Experts of a small language model.
Experts: 64 experts in each of 8 layers, 192 tanh GELU neurons an expert, 6 picks a token, a sigmoid router.
Training: 1248M tokens, 10808 steps.
Below are experts of layer 2 (counted from 0) of a mixture-of-experts language model. Rows are named router (the router's row for the expert), up (a neuron's input weights, with its number), down (a neuron's output weights, with its number) and show model dimensions 256-319. Each number is 500 + 25 x the weight over its row's rms, rounded and kept within 0 to 999. Numbers have three digits each.
After each expert's rows: a language model's description of what the expert responds to; "comes after" lists some tokens at least twice as common just before its tokens as in all text. This comes from a sample of Wikipedia text that the model never trained on. Tokens count by the router's weight.

# expert 46
router:523492551478503452479452539490515480508521465467442509509597494499491507491494520515487478563477507502501522514484470482544485503467474541512495571484502487485460506496492522476491483477523466
up0:513529486482540494529499518510506465497497498476493512455476538531519496470501537484460537548484497508485486514517500528519512523486502525513500526484526469508489496479538516497546523521507517
down0:473502461509516521489484492513517541526489524497500489478493489467478526514504508461498498540509510496512526494491504490463435495550455527505487531510488518490499559526521509497526499532498501
Description: Closing brackets and quotes
comes after: "1", "2", " in ", " in", ", ", "–"

# expert 54
router:530515531455492485487507524493522463511511478472456481505534480507456457489472485479507468511491500451521510477464492528475505472518537543475511522484486469518497512541445511495526500496493518
up2:560515513522467494461478555532499468517520484506523509467474470537495469533502539553518493502487490478488487524470539542567541519460480501525466499466507484484514483546548519476552536515516522
down2:484538526480501486474488513535498516450512499513519496511514521503480491480457502505513509523505441518484522541505481492498487521525495485458508526510511423500493458515518489502477508534522481
Description: Line-start and articles
comes after: "\n", "\n\n", " in ", ")", " N", "Scientific classification"

# expert 58
router:518521476511485516494504457463509511468463514482490484539509498532467540519486530501522474505519465485450480486499474511477521485534473521462459478520480468494495494510499506526526491466453505
up0:495498518493489499487506529532539484493505499502546539455471497481505484507466548504487499488510513520498438535564501500499480512474455499502510510497444494513539526526501517549504526476518510
down0:470493528493479500516507493503523485543490520484476437543534490511466514502508505474507498497490536498488527505455498514487506514479535507483470491488502498484505289491527470501497497503483509
Description: Multi-digit numbers
comes after: " | ", "–", ".", ",", "| ", " "

# expert 11
router:501553520485514471532469472519466503531480497469501543520517504500553435497485513553528541493504483428482461482460502494482489508505515511482496521502498491516491476529445519503509518507506469
up2:524533492484465489478534526531480488528518499501465496489493507503471494518468518469525489505507499582532468509484504498527507529505559518493524466514469472516512498471505460486536497464474489
down2:510472490522483558510494529534496492502509499477517503498527534542479464500475565472513481516490495467488482473480486486477536502473521499523527489512506494479508513567511539496517500479471509
Description: Line breaks, comma conjunctions
comes after: " |", ",", " and", ")", " |  |", ", and"

# expert 62
router:510489494476516515509486442509514500493532544498442473517484520499526486509480515475511468525459556512451465542511537517524514499506499523532482460511478469447523518455483499453513489496533510
up0:498503538490489505437481491541482492499453472509486522536527470473502517507425523516514497540512492467549491554443479495472508546521546529519497523496505504481527527473518544481511479497482489
down0:481449514538473499549496492530490531466497484506499556510504494500503515508509490476503471440503493497496483531494519490479520483469521461519511549512513520508456489511494523504499562473531474
Description: List dashes and coordinates
comes after: "\n", "–", "′", "-", "r", " R"

# expert 37
router:519529482516463513500528483501500472505521509480497467497491494491446492480453486516491503520495493477476514464508490492494498508521527500520484448467527489489545500529507519485529492512478476
up2:477501511481524489528526469515499499499536520519478543513474506494470515514478524504478505486525496491470488461553537514484480510516502516539525506492550541509494456509504512490513460514505483
down2:523521505489492488503473494505476526477533522514524470513484483505508506469504490472502444492495501448516534498528471477557520498510490509549553524506489493490477483485516561497507502482489477
Description: Foreign names, table rows
comes after: " | ", ")", " |", " L", " l", " |  | "

# expert 13
router:546506526531492481473495460490526505494491496514473483502445511510479495509471507509469479482497481536489526516494509482473528489519481534550510502468453493490483505520543454517475488491518489
up2:474497505485496471558501543506452478529503521525502505513490476541481488485494479488515497476512524484513505534485498492527464492513529483529530494475450465481539507517541495475528504469482541
down2:515516490493503493492510456523521540503520461497490512519481510521507526492516494531501507498506483484516483509540522496485499542523517533476429494496513547527515559482496459499500506503477515
Description: Table and stat numbers
comes after: " | ", "0", "; ", " |", "1", ") | "

# expert 47
router:490521511506522519544494508494542544497526526531508503480443507492524487475478497557464450499504525465494482517510518554530522503485503567524480526530486473497475527467475535488496516517495513
up0:485521490510541534452497514525470528473514504493468489510492458498503465501468471477518444499524530524472477567525483517536485503491487533464480500507507480511523465480489553564485522485533484
down0:544513508498488456544488509515493458478473543516529541502516519549520507525533533518482497483508506511480483470518513466494486505441478523535555489494435521532528470501476435537518456497532500
Description: First digits of numbers
comes after: ".", ", ", "| ", " in ", "–", "- "

# expert 49
router:506474503476486485497473465491482521506526495462502532518566465489435475510482531495471483506480480504477479524441467503521499489465498514491494538465477495521442509525461535473512511489550493
up2:500497498508482535467481517492518524508487509470506509566545527518519501498525492537534483511464470465507486471510474511467515515465488514525475469467478480486466502510514529543499430482520472
down2:541494498522548462543505496525477490487502476511511522526434446486483486526510546518521528485504509549517486539503517523528516484505521504493488460510515452500537439497513501491472518488497489
Description: Structural markup tokens
comes after: ")", "\n", " |", ";", ":", " |  |"

# expert 6
router:513476480478484458494521483476518540452501523475453451507595417548483501504510498484489508508532503521489507510478458512527497464512525524488448531471513455522511486483476518509542499500513517
up0:503556530497537514518477472505426499491524521478504521499508474476549507490502522515538528566486468500466477487491508529509543517468507502510458508502470541520519490486505558513512506496471468
down0:557514495481428490504497499520481525538538473452503483455499506512489537474506472484504515476488479484480473473529525503561490496509476504480493503505539509536460492484494496474472520504499483
Description: Numbers and counts
comes after: " | ", ", ", "| ", " ", "–", " ("